Below are experts of layer 8 (counted from 0) of a mixture-of-experts language model. Rows are named router (the router's row for the expert), down (a neuron's output weights, with its number) and show model dimensions 112-223. Each number is 50 + 10 x the weight over its row's rms, rounded and kept within 0 to 99.
After each expert's rows: "comes before" lists some tokens at least twice as common just after its tokens as in all text. This comes from a sample of Wikipedia text that the model never trained on. Tokens count by the router's weight.

# expert 13
router:57 47 50 53 67 56 56 53 48 55 45 47 57 60 41 60 51 50 60 47 45 50 83 38 50 54 60 33 47 53 47 57 58 51 61 43 44 39 54 57 45 56 56 47 49 61 41 55 55 52 42 46 41 64 53 45 41 50 59 39 50 54 52 61 49 44 47 54 39 55 52 42 54 45 53 39 39 30 24 66 70 42 55 42 63 43 31 56 64 61 61 56 56 63 55 37 66 56 57 63 52 63 41 56 34 68 50 52 62 58 45 43
down19:38 52 52 65 62 49 51 40 56 50 31 47 63 51 49 46 60 59 55 47 55 36 47 62 39 45 52 50 51 10 60 53 66 44 49 53 51 50 63 63 50 46 52 48 53 56 44 61 38 56 57 48 48 41 44 67 50 35 52 46 44 43 56 58 59 43 44 37 52 58 55 42 51 44 40 39 46 43 53 54 53 53 52 41 45 47 43 41 61 55 50 46 57 64 43 57 52 45 61 68 39 58 63 57 48 40 41 58 50 52 47 45
down20:47 29 41 64 75 48 69 48 37 33 59 64 52 57 48 63 45 45 52 58 34 53 52 59 44 54 53 50 53 45 33 58 39 46 36 44 55 51 74 43 71 53 48 36 41 55 57 50 65 48 35 57 33 51 42 52 60 44 58 52 50 44 53 58 50 50 44 52 46 45 48 45 42 61 53 61 48 50 53 57 46 48 63 54 41 63 54 49 38 59 62 61 52 45 59 29 50 57 36 54 52 55 44 54 59 39 49 69 59 37 57 47
down21:47 54 48 53 52 64 65 53 51 53 41 64 55 58 15 55 43 36 51 60 42 45 54 63 52 44 56 43 41 47 41 54 76 52 47 61 57 55 46 65 49 56 50 53 45 37 33 59 38 68 43 58 56 46 54 38 50 45 47 48 35 46 47 69 45 44 63 24 45 28 42 56 61 49 31 32 42 54 40 38 39 49 38 28 41 43 68 61 46 66 59 38 42 75 79 61 38 60 40 46 57 58 35 59 60 47 56 53 53 51 56 54
down22:50 63 44 48 54 32 51 59 51 58 58 38 53 35 45 38 44 51 48 41 70 46 67 45 33 57 47 61 46 86 55 43 58 53 46 32 47 40 53 63 75 28 50 51 49 37 47 43 34 38 65 39 49 46 57 43 56 39 63 49 35 59 45 51 58 53 56 61 59 57 51 31 52 59 41 51 60 60 52 51 58 58 35 46 79 42 42 49 53 46 36 61 36 41 55 56 53 55 48 50 59 41 43 43 41 38 66 57 53 56 44 57
down23:54 51 49 52 52 54 50 60 44 38 63 67 58 52 41 37 67 40 48 43 42 50 46 46 46 56 50 40 35 46 45 60 52 51 59 44 50 48 51 54 48 52 58 53 42 63 50 61 56 38 40 42 56 33 35 41 58 40 47 43 49 55 60 64 67 53 56 44 56 57 54 58 31 54 52 54 39 54 61 60 45 75 46 38 47 47 41 64 64 56 44 45 60 47 43 64 45 44 50 68 32 34 45 76 49 40 43 42 47 49 35 57
down24:63 54 63 42 51 46 37 32 31 54 42 40 56 43 58 64 58 52 51 57 44 56 49 42 35 65 48 49 36 68 37 58 54 61 62 43 58 50 67 51 39 58 68 53 57 61 42 52 51 36 41 51 67 57 52 42 54 51 40 47 55 67 38 47 58 50 49 58 49 52 38 45 37 57 49 48 55 47 47 67 50 49 34 57 45 56 46 39 62 49 54 49 54 50 30 54 76 54 33 35 35 58 40 49 65 54 66 54 68 37 60 34
comes before: " the", " first", " a", " his", " New", " c"

# expert 15
router:56 46 50 68 65 67 57 50 48 23 36 31 56 53 59 66 44 43 45 52 40 66 50 48 50 45 50 48 31 73 63 60 56 49 61 61 50 51 22 57 38 44 59 55 46 49 43 41 47 55 47 53 41 50 50 54 53 45 36 46 34 63 49 53 56 34 32 52 40 58 57 39 50 52 35 37 56 50 45 62 57 44 64 48 34 65 30 59 58 53 47 48 59 60 73 49 50 47 65 41 48 31 68 67 50 51 36 54 52 48 47 40
down19:50 61 52 42 65 56 56 39 47 42 47 50 56 58 52 47 47 65 51 45 48 65 52 51 43 37 52 58 54 45 44 44 52 30 42 43 47 49 72 58 47 47 52 56 48 64 38 58 38 52 65 61 56 51 63 66 48 48 56 53 62 41 47 57 77 54 36 59 65 55 49 50 47 36 39 52 43 75 54 57 71 49 24 17 67 65 62 42 47 41 48 53 50 43 54 42 50 48 37 50 61 33 52 44 47 56 46 40 59 41 48 22
down20:47 44 41 43 52 45 43 44 42 50 43 55 42 64 43 37 33 58 42 46 67 49 48 62 65 50 41 38 36 53 36 69 58 65 50 43 41 53 42 55 32 52 53 61 55 39 52 63 42 48 61 47 50 58 29 64 45 69 58 39 67 53 68 46 46 53 40 44 47 62 52 59 55 55 57 45 60 61 48 45 51 38 56 64 51 38 64 38 48 64 50 41 40 41 61 40 49 49 48 47 55 47 50 60 46 47 45 57 58 71 51 74
down21:36 35 46 49 38 55 73 60 60 56 62 52 37 45 54 47 59 56 66 53 50 55 43 47 44 47 44 45 43 47 50 33 47 57 54 42 55 40 64 44 63 67 47 53 39 56 62 62 60 62 40 64 46 36 39 52 55 37 57 64 45 36 52 54 52 43 42 42 45 41 54 55 43 50 43 48 51 39 48 41 33 40 47 49 66 25 46 51 46 40 35 71 30 44 40 39 48 59 43 44 35 49 34 53 28 63 43 47 49 34 59 51
down22:54 36 46 50 59 56 44 70 54 73 51 55 58 46 44 47 70 47 39 46 44 62 44 47 29 57 47 56 58 34 66 28 54 53 43 48 60 48 72 41 47 62 50 38 59 59 54 48 63 45 50 60 49 44 47 56 59 57 44 31 46 31 58 74 51 53 46 37 77 40 48 52 55 29 42 47 58 47 41 58 62 45 56 33 42 49 61 59 49 42 39 75 69 33 58 49 57 51 47 51 40 49 73 53 44 56 46 56 52 47 53 44
down23:48 25 63 44 42 57 58 55 28 40 54 44 62 57 67 41 46 51 62 50 36 65 44 39 50 30 45 55 41 52 69 59 42 61 39 53 31 52 49 53 54 52 52 50 59 42 48 57 53 38 46 47 56 61 51 54 48 42 43 37 56 43 44 53 63 36 48 38 51 56 62 50 55 52 61 65 55 52 51 37 54 46 64 64 38 39 35 51 50 48 48 52 63 42 54 55 54 41 39 39 45 54 57 47 41 51 59 59 42 42 36 41
down24:51 32 36 58 47 58 66 50 45 49 33 73 57 53 56 38 43 55 53 52 33 36 44 48 50 68 44 30 60 32 36 52 47 46 62 51 37 39 65 52 50 46 61 70 48 54 55 51 35 60 55 56 42 66 31 43 51 31 65 54 51 52 50 53 63 23 54 34 37 60 50 55 52 46 54 49 63 54 59 51 40 80 41 46 52 27 37 54 55 27 58 49 36 53 63 27 58 51 51 54 47 58 79 46 46 48 53 53 64 65 60 49
comes before: " |", ".", "–", "0", ",", "%"

# expert 14
router:49 53 37 38 31 59 54 54 50 59 54 43 63 50 41 40 49 56 50 46 26 36 50 42 61 48 54 31 40 68 63 58 60 54 59 62 65 45 21 58 60 60 50 54 43 75 42 60 52 70 57 54 51 40 37 47 51 51 61 49 43 55 38 59 45 42 44 45 39 57 48 44 63 50 55 44 32 49 30 68 71 64 61 47 72 37 40 53 46 39 51 53 58 52 58 50 63 42 63 53 52 45 40 53 56 66 44 37 62 54 48 41
down0:53 54 56 36 60 44 56 50 59 57 52 48 65 68 38 44 35 69 35 64 40 56 34 47 49 53 33 58 51 53 54 64 46 39 49 58 50 65 53 35 34 53 50 56 42 52 35 48 65 40 47 40 55 62 44 58 60 61 57 37 41 61 30 53 63 65 28 62 56 59 68 51 52 48 55 48 57 39 34 44 45 56 35 46 50 37 63 46 43 61 38 51 59 36 55 42 54 28 55 53 43 42 58 44 67 37 57 55 48 60 34 61
down1:34 39 26 50 40 42 53 67 48 52 61 57 57 44 56 30 52 52 58 47 44 38 51 70 69 51 50 55 56 47 50 46 49 58 55 45 50 37 48 60 46 47 36 70 59 49 42 54 54 38 43 57 43 47 32 54 54 46 55 64 36 39 57 37 46 52 62 60 44 50 53 55 39 50 60 51 50 51 38 43 76 56 55 52 38 51 62 25 56 57 53 54 51 55 42 46 44 47 67 65 58 61 68 54 45 44 50 64 43 71 52 47
down2:45 20 52 62 60 39 69 63 57 58 27 54 52 57 40 51 51 69 41 40 53 40 56 60 79 52 40 52 63 56 66 61 41 37 46 46 44 66 52 66 48 66 37 49 64 56 61 43 54 37 42 48 51 40 42 66 43 46 45 40 51 42 59 46 58 47 53 45 40 32 55 46 53 48 45 58 48 55 46 44 28 47 37 51 42 59 23 73 60 51 36 56 47 39 58 50 52 34 43 42 48 44 54 45 53 71 62 55 57 49 60 42
down3:36 41 56 47 39 59 55 45 51 36 46 52 63 62 45 48 67 42 37 37 48 52 60 47 39 58 66 61 41 69 51 44 44 49 59 46 61 41 59 50 41 41 51 51 54 44 39 45 66 64 52 50 54 50 43 57 57 46 53 48 51 50 51 24 53 17 45 59 59 46 48 54 35 59 40 27 48 40 68 35 34 72 39 54 54 48 56 48 51 51 66 53 32 50 57 34 53 71 61 43 56 61 43 54 44 45 47 65 42 58 45 41
down4:49 58 57 62 63 32 46 31 50 48 44 57 47 47 68 52 49 48 58 48 62 65 51 54 53 55 44 33 45 67 40 52 68 65 49 64 53 49 51 56 56 38 27 74 51 60 55 50 57 56 39 54 36 43 48 41 53 54 53 49 66 37 53 40 54 47 53 58 55 47 37 48 47 60 61 56 56 63 60 43 41 52 58 55 47 48 57 50 57 23 58 63 54 34 56 52 50 64 66 42 56 47 70 46 49 46 47 46 46 57 71 53
down5:58 45 59 48 43 60 65 47 58 64 46 68 60 54 33 44 42 56 49 44 46 56 64 56 52 30 59 38 40 35 50 68 40 38 42 56 58 68 39 44 61 59 73 57 61 50 52 56 43 60 59 46 51 33 50 50 65 43 28 44 37 41 59 61 53 55 56 50 53 48 42 49 43 51 45 48 42 32 69 45 62 35 47 38 51 43 61 55 41 54 60 40 63 51 48 60 53 38 41 52 44 48 39 37 54 46 40 54 41 57 54 50
comes before: " the", " a", " and", " he", " was", " an"

# expert 4
router:54 47 43 53 74 57 58 31 54 42 71 55 28 54 57 59 48 44 58 36 49 48 68 50 66 53 63 50 40 60 42 61 47 57 46 54 59 53 49 69 50 58 55 48 49 50 45 46 61 50 41 43 46 44 43 54 60 43 60 52 52 43 40 65 65 37 53 40 60 54 55 56 58 56 45 34 63 37 51 63 25 43 48 52 46 43 45 45 46 40 59 46 53 51 62 69 57 64 67 39 53 64 40 65 55 52 43 33 60 63 46 52
down19:53 47 39 59 55 54 57 54 47 44 45 35 45 47 50 43 50 52 45 41 58 51 37 58 45 45 58 44 65 40 62 78 54 58 53 49 58 43 30 59 55 38 61 44 63 42 55 63 75 57 64 55 66 36 56 54 61 54 55 58 44 49 42 64 59 56 49 56 53 73 30 48 44 49 48 53 53 35 51 43 49 42 48 50 56 37 48 44 41 42 42 47 31 68 45 43 52 74 68 45 51 55 52 42 31 56 31 57 53 51 46 46
down20:36 59 41 58 31 38 39 40 37 57 44 49 39 55 44 37 45 50 62 57 38 43 67 54 51 48 45 53 39 41 56 43 58 51 38 54 50 32 51 46 78 39 54 43 43 46 42 37 56 41 56 43 73 49 63 55 48 51 51 45 57 57 46 44 64 38 56 53 48 45 46 47 59 50 56 53 49 44 35 57 37 53 38 44 63 35 51 48 56 40 79 44 35 55 46 30 41 33 27 61 50 42 41 49 39 51 52 60 35 69 49 44
down21:60 56 45 57 44 55 43 54 50 47 56 71 45 58 60 52 35 57 39 60 50 36 70 59 51 48 54 49 52 34 56 46 43 43 52 54 29 65 45 52 33 57 39 59 53 31 58 49 35 40 40 43 37 49 67 64 56 30 51 50 52 44 50 44 44 59 59 66 48 39 54 68 68 49 38 42 19 48 61 49 47 58 42 52 49 53 52 33 49 57 47 57 41 50 40 56 50 39 58 45 68 33 38 70 43 53 47 56 61 40 41 38
down22:63 55 61 33 44 46 59 47 48 61 59 48 44 60 49 46 60 52 56 76 58 38 41 60 46 44 48 57 27 44 68 33 53 49 44 57 53 55 58 63 58 54 45 52 71 48 58 61 62 33 47 54 57 65 56 55 59 50 56 35 42 62 52 27 57 38 46 53 32 58 60 52 42 47 54 58 31 51 46 50 53 66 43 62 53 50 44 86 53 53 43 56 70 47 51 43 66 60 65 40 50 31 21 45 40 54 58 45 45 57 46 47
down23:71 58 54 49 50 56 59 27 54 40 50 40 51 61 47 60 52 35 44 41 70 58 33 50 39 71 59 51 59 75 55 59 39 30 54 51 30 61 41 63 38 45 47 48 41 58 57 66 59 46 41 49 53 45 43 43 64 52 48 43 57 69 44 58 60 48 46 70 29 36 68 50 43 50 59 54 50 55 36 54 54 33 27 38 63 33 41 49 44 56 53 30 44 46 39 45 45 34 43 46 53 54 58 49 55 46 44 46 42 43 62 57
down24:65 39 38 47 69 59 36 41 65 46 52 44 52 48 62 52 33 53 26 33 44 63 44 58 39 47 61 45 59 46 61 70 61 60 40 69 70 57 63 67 46 38 47 70 54 48 48 37 45 45 48 57 48 39 40 53 70 39 39 42 46 37 45 37 51 67 66 35 50 54 45 45 48 43 42 63 58 51 56 45 45 43 53 47 55 32 42 55 53 48 60 62 57 40 61 61 43 57 56 24 45 53 70 55 55 45 33 49 44 62 48 53
comes before: " |", ",", "\n", "–", ")", ":"

# expert 8
router:60 42 35 54 44 71 44 43 57 53 38 60 51 47 44 51 62 53 68 53 43 50 60 46 58 44 57 41 56 63 45 57 38 50 38 66 53 53 38 50 60 41 72 56 48 48 56 50 42 53 63 38 50 52 52 36 51 54 72 49 53 49 30 50 47 36 46 47 59 56 47 38 60 36 34 36 57 49 51 51 65 44 86 47 45 55 46 50 54 40 49 58 66 63 69 44 52 56 46 62 60 48 66 53 43 45 57 48 40 43 34 38
down19:52 45 59 71 47 63 37 41 47 55 51 56 55 59 41 53 48 34 46 64 41 53 56 33 60 57 56 35 55 61 56 54 64 67 49 45 60 44 61 64 54 30 45 56 30 52 55 38 49 53 46 53 45 58 65 55 55 52 43 38 52 59 45 56 62 44 57 22 63 44 61 72 57 35 64 43 45 40 46 60 58 34 54 35 50 53 67 45 56 60 49 38 52 44 42 41 36 79 61 32 55 44 57 54 53 45 63 42 32 61 57 44
down20:59 52 35 54 52 36 43 37 53 44 51 56 61 56 52 38 62 47 43 55 68 34 43 55 47 51 45 44 60 74 66 47 38 51 60 51 62 46 44 49 50 44 46 50 54 56 51 64 54 32 42 55 53 55 62 45 58 56 56 50 67 70 46 34 49 51 68 68 48 57 70 71 43 61 59 66 43 50 44 32 41 48 44 58 47 56 47 50 52 66 44 59 57 46 70 57 46 48 55 51 61 44 59 50 59 41 70 55 51 39 53 48
down21:48 62 36 71 49 57 52 48 58 41 40 57 48 47 51 56 52 55 51 59 52 39 52 54 48 75 47 59 48 60 49 49 41 38 44 46 56 59 62 61 68 38 43 42 57 53 45 34 33 50 44 54 57 40 60 47 59 76 50 53 53 48 51 22 46 62 52 70 19 45 48 50 48 50 38 71 55 29 46 55 41 55 49 40 45 38 46 50 49 52 45 38 33 43 64 59 31 52 41 53 48 44 70 52 43 53 58 64 34 51 46 24
down22:45 44 31 55 35 38 69 59 51 18 58 58 49 39 43 53 57 62 53 40 50 35 45 51 55 49 63 38 64 47 47 47 45 48 49 55 53 42 50 63 59 51 62 63 44 49 64 54 57 61 67 53 38 51 71 40 39 36 36 53 57 43 61 49 46 41 74 61 48 54 43 35 61 57 42 45 56 43 52 59 63 56 58 56 47 61 34 53 45 59 48 42 51 57 59 50 56 54 38 62 63 39 33 51 55 43 47 50 44 38 53 56
down23:52 45 52 59 48 42 54 48 53 69 42 55 46 55 51 62 51 58 46 32 49 54 65 40 51 70 53 49 37 59 64 49 53 35 38 41 27 55 48 69 44 43 57 67 53 40 57 56 57 51 63 63 53 67 47 38 48 68 53 46 49 43 55 46 73 48 51 51 47 56 47 50 54 45 64 40 38 57 53 59 46 55 37 50 70 52 62 57 55 31 49 32 64 41 61 54 48 58 61 68 50 61 42 31 39 57 48 44 42 49 56 51
down24:59 62 43 59 58 49 62 53 37 44 45 45 71 39 51 34 72 54 44 68 69 46 43 72 61 54 49 48 53 46 53 46 67 47 33 43 51 44 48 47 45 48 63 39 37 42 67 51 32 41 52 59 51 63 58 51 40 58 43 46 61 75 58 43 37 56 54 55 53 38 40 36 40 63 70 63 57 65 71 33 54 54 50 58 57 46 46 59 52 50 42 34 43 52 61 53 53 47 49 46 54 41 48 46 54 53 39 59 51 32 55 36
comes before: " the", " to", " a", " in", " be", " by"

# expert 7
router:48 41 47 53 73 61 60 52 48 50 56 41 56 51 50 42 51 51 65 35 40 46 66 60 61 55 61 29 58 38 34 59 43 58 58 45 76 47 33 48 56 53 61 65 37 42 49 34 53 55 46 48 47 66 50 73 52 49 65 61 63 45 41 51 52 38 37 55 54 55 50 47 63 53 53 38 46 38 41 45 53 57 51 49 33 43 44 59 43 57 54 58 59 63 59 56 58 39 47 36 51 63 42 63 48 59 35 51 41 57 70 48
down19:48 42 22 65 50 38 65 58 48 53 37 41 34 45 54 64 34 42 48 37 30 54 53 55 49 57 57 52 62 61 46 54 45 67 52 35 36 46 54 42 52 50 50 44 56 51 55 48 57 45 59 32 58 48 35 58 45 51 56 39 70 57 51 46 62 60 44 47 46 37 49 43 53 48 48 58 58 52 47 50 56 56 62 53 49 28 52 46 50 59 48 40 46 36 44 38 70 40 43 57 30 52 52 71 48 48 44 47 29 31 51 49
down20:55 40 50 51 54 46 35 65 66 49 47 53 55 48 62 50 51 51 64 53 36 46 47 32 28 40 46 37 46 69 64 47 51 62 67 60 45 46 47 67 48 66 48 38 60 47 65 62 63 63 40 37 65 65 56 52 45 47 58 40 52 44 66 22 62 52 56 23 35 45 48 48 35 46 46 45 32 48 60 49 43 30 53 52 23 64 62 51 47 37 50 61 63 60 39 38 45 58 50 57 44 49 51 47 50 75 62 60 66 53 68 23
down21:61 54 56 55 62 56 57 59 53 37 39 55 50 57 67 56 64 42 55 65 49 51 57 45 42 49 53 55 55 48 53 59 59 55 41 65 79 52 51 66 35 39 39 70 50 64 55 56 32 37 52 40 65 38 41 49 53 47 41 49 51 59 41 63 67 63 49 56 49 55 41 63 54 33 65 46 53 52 59 53 48 54 45 52 62 40 35 52 53 51 54 55 56 24 36 53 55 55 42 63 54 55 41 32 39 66 33 47 63 51 73 44
down22:67 47 43 52 51 53 46 34 46 51 42 47 39 71 47 53 49 41 46 56 49 52 64 30 49 44 59 44 46 40 14 43 34 62 54 60 61 60 47 36 38 55 40 60 52 43 50 59 50 34 77 43 32 53 61 33 54 47 56 37 55 67 33 27 52 55 44 50 50 55 28 57 59 50 52 46 59 53 32 46 46 42 40 58 24 62 35 32 43 53 62 46 41 29 36 64 55 47 49 48 45 44 42 70 37 34 45 40 60 55 39 51
down23:73 55 55 49 45 49 56 44 50 44 31 55 69 34 41 46 36 52 47 49 49 42 56 47 39 68 49 44 53 70 36 37 44 46 57 50 51 31 57 59 56 60 42 57 54 65 57 33 37 44 44 27 46 53 49 52 21 46 46 48 61 62 44 37 62 63 42 45 52 43 50 65 38 50 49 34 57 60 39 32 40 70 56 54 73 44 32 47 48 36 65 57 55 54 64 56 27 58 32 44 45 54 42 41 61 56 58 49 51 51 51 58
down24:39 45 58 54 54 47 50 41 64 55 42 53 36 53 48 44 58 52 31 45 35 64 41 30 61 48 41 54 54 32 45 59 49 42 47 40 34 53 44 61 41 50 32 24 48 55 43 47 59 49 55 52 62 45 47 49 50 37 60 66 51 52 46 46 59 43 45 63 57 36 53 40 52 71 50 53 58 57 43 51 32 46 26 63 61 48 39 49 53 50 57 51 50 73 41 53 60 53 54 69 35 57 47 40 48 57 42 50 48 42 33 50
comes before: " of", ",", " and", " in", ".", ".\n\n"

# expert 1
router:58 44 42 60 35 53 54 39 43 35 42 50 49 51 56 48 50 62 52 48 43 53 43 60 49 48 47 47 27 60 45 63 51 46 64 52 38 37 51 71 33 55 57 42 35 50 46 49 58 63 50 67 40 53 55 60 51 39 59 36 31 44 41 42 44 41 46 49 39 56 54 53 54 66 54 39 49 57 46 72 50 59 70 53 57 45 36 49 46 51 51 36 62 60 62 51 80 56 62 43 35 53 37 61 54 31 51 51 62 42 32 61
down19:35 35 62 42 49 50 70 50 69 54 31 47 38 35 42 62 48 53 66 44 49 35 55 53 32 63 48 40 41 52 45 41 39 47 52 42 43 36 34 63 51 33 63 46 62 63 55 33 58 40 49 43 36 47 57 50 57 53 42 69 60 45 43 62 50 45 45 33 33 61 36 47 40 69 54 29 34 47 52 42 36 47 66 44 66 55 52 22 40 55 48 43 42 47 41 50 51 34 34 41 63 40 38 44 58 56 38 57 53 46 51 62
down20:56 35 50 43 64 55 57 68 55 61 58 47 52 55 46 50 68 50 40 38 48 71 52 50 38 62 60 54 58 59 49 50 30 45 53 43 48 66 45 33 46 61 51 50 68 40 50 34 60 41 53 46 48 52 51 52 29 46 35 35 51 50 52 49 53 50 65 44 50 63 45 49 42 52 33 65 43 38 58 57 36 51 53 61 54 50 47 47 30 56 51 63 46 46 55 48 54 52 43 35 58 53 33 40 36 32 46 49 54 34 48 49
down21:41 54 40 56 58 47 39 49 41 64 52 34 68 40 50 52 54 55 39 55 56 59 35 57 58 62 53 49 67 45 37 45 38 48 34 52 43 46 50 47 35 45 68 51 47 39 37 42 40 55 57 42 54 64 50 45 44 40 44 63 63 59 51 50 59 53 59 55 51 55 34 53 53 58 27 55 61 57 40 64 41 50 26 62 36 44 47 40 47 58 56 56 42 48 48 59 46 24 52 54 42 54 46 49 43 36 52 47 47 48 31 48
down22:50 45 40 62 49 56 82 66 70 50 58 61 38 63 46 58 40 64 72 54 42 58 58 55 58 38 47 46 50 55 50 53 37 34 36 53 44 74 46 55 60 39 65 61 58 46 64 51 60 45 48 52 36 37 36 55 59 44 44 46 60 49 50 54 46 64 51 37 54 52 55 68 47 45 63 55 60 52 53 35 69 51 71 52 64 52 40 42 49 43 48 37 64 52 53 40 49 41 49 55 54 35 65 42 54 52 34 49 55 64 40 51
down23:25 37 38 52 56 54 55 51 48 65 43 52 45 25 47 73 49 61 56 50 59 48 52 39 57 66 40 48 54 61 39 45 57 69 52 31 49 65 52 48 54 43 46 51 50 50 62 41 47 39 52 38 45 65 57 50 57 49 59 67 53 60 54 56 47 55 49 55 57 42 43 48 57 48 72 43 61 76 54 45 63 28 63 46 52 42 56 44 50 50 51 52 56 54 57 47 49 65 62 31 47 51 54 41 48 59 44 55 57 41 41 39
down24:43 73 54 53 35 60 42 55 46 52 38 33 65 42 63 53 53 50 49 58 67 61 50 52 50 47 68 42 73 57 59 51 57 48 62 52 30 59 56 41 74 48 52 65 50 48 67 59 71 51 56 60 59 54 45 50 63 51 46 45 53 43 45 50 66 67 63 39 66 50 59 51 39 42 56 61 53 43 40 70 55 44 35 44 49 67 50 48 44 72 54 34 40 48 47 53 38 47 59 61 52 35 48 32 43 54 52 49 52 50 37 39
comes before: " ", " —", " S", " L", " P", " N"

# expert 9
router:51 43 38 48 37 32 56 32 65 30 66 56 43 63 28 43 49 46 64 57 47 45 56 42 59 51 50 29 48 55 55 75 61 48 48 52 65 40 37 63 54 52 54 50 52 73 48 53 42 64 59 60 58 58 44 53 55 54 51 50 38 61 44 56 47 58 47 41 33 62 66 52 47 45 37 43 46 42 41 57 66 52 74 52 58 44 29 68 56 43 65 42 56 52 59 71 56 57 49 70 53 53 49 51 44 47 46 54 68 50 59 46
down0:48 40 65 52 38 55 44 29 38 64 45 49 57 47 29 48 45 57 46 53 34 50 40 62 51 61 31 47 37 61 59 74 72 53 44 38 72 43 55 54 47 42 54 58 42 50 28 58 68 26 36 52 61 39 42 58 54 50 56 52 55 46 49 48 59 55 50 31 62 58 54 61 53 37 57 63 65 56 39 35 44 42 43 53 46 59 46 48 35 57 58 44 54 38 30 65 56 62 34 57 77 55 43 27 56 46 52 36 52 55 46 34
down1:46 70 41 26 67 65 41 53 56 41 44 52 46 47 45 45 56 58 44 36 50 68 49 45 53 48 43 62 53 62 44 46 48 62 49 79 39 43 52 65 52 51 67 44 54 55 72 53 43 55 74 46 35 50 58 42 48 47 45 65 41 45 54 56 42 55 56 52 54 39 38 61 73 56 51 54 41 76 49 48 39 60 46 50 43 69 52 48 48 39 75 45 45 37 52 54 52 29 50 79 48 39 49 58 58 56 34 47 51 53 40 59
down2:39 64 52 55 45 56 64 57 56 53 42 51 52 50 54 48 58 53 52 46 44 54 52 68 73 52 57 55 49 33 60 54 55 35 67 55 38 43 46 52 54 52 43 45 69 45 42 45 58 44 45 41 41 41 51 59 62 72 50 65 67 36 64 56 55 33 39 64 42 22 67 56 55 46 48 52 70 45 36 41 57 39 47 56 46 56 37 50 40 55 57 52 35 67 39 65 52 32 63 58 49 52 53 61 50 58 56 41 62 55 64 56
down3:49 64 51 61 52 31 58 36 49 54 58 64 55 46 58 40 46 39 56 63 51 56 54 47 40 42 58 28 47 44 45 63 70 56 63 47 48 43 64 49 46 54 42 40 38 57 53 62 43 52 65 34 40 64 52 40 46 61 51 54 61 22 64 44 41 64 56 70 34 43 50 36 50 39 34 37 49 56 41 44 59 70 54 50 40 49 33 43 40 62 47 53 46 51 46 49 48 59 43 33 50 50 54 55 50 51 57 55 33 49 31 60
down4:43 69 52 47 54 58 53 49 60 64 55 43 62 34 47 57 47 56 55 65 47 37 44 69 63 51 45 47 48 42 49 51 48 48 48 67 26 41 51 62 54 56 54 55 38 49 73 60 39 46 59 27 41 55 60 32 43 52 45 52 32 42 52 46 44 60 26 46 38 65 49 45 49 47 61 55 60 65 52 69 56 65 58 65 50 33 44 56 51 60 55 58 46 39 47 46 41 42 44 56 58 40 55 58 54 45 53 45 66 46 28 58
down5:32 56 57 67 39 36 52 48 75 57 61 70 50 51 49 50 41 47 60 47 55 26 54 47 47 61 51 46 56 39 58 61 52 49 45 43 60 52 59 55 68 44 46 49 46 55 40 48 49 64 51 46 29 47 47 40 33 58 44 53 45 51 53 51 55 09 58 50 44 58 36 51 55 72 60 52 54 38 45 37 51 58 50 45 51 28 64 36 64 37 53 58 34 51 61 36 50 46 37 41 46 61 53 58 47 46 55 52 45 48 57 54
comes before: "-", "|", "==", " The", "===", "The"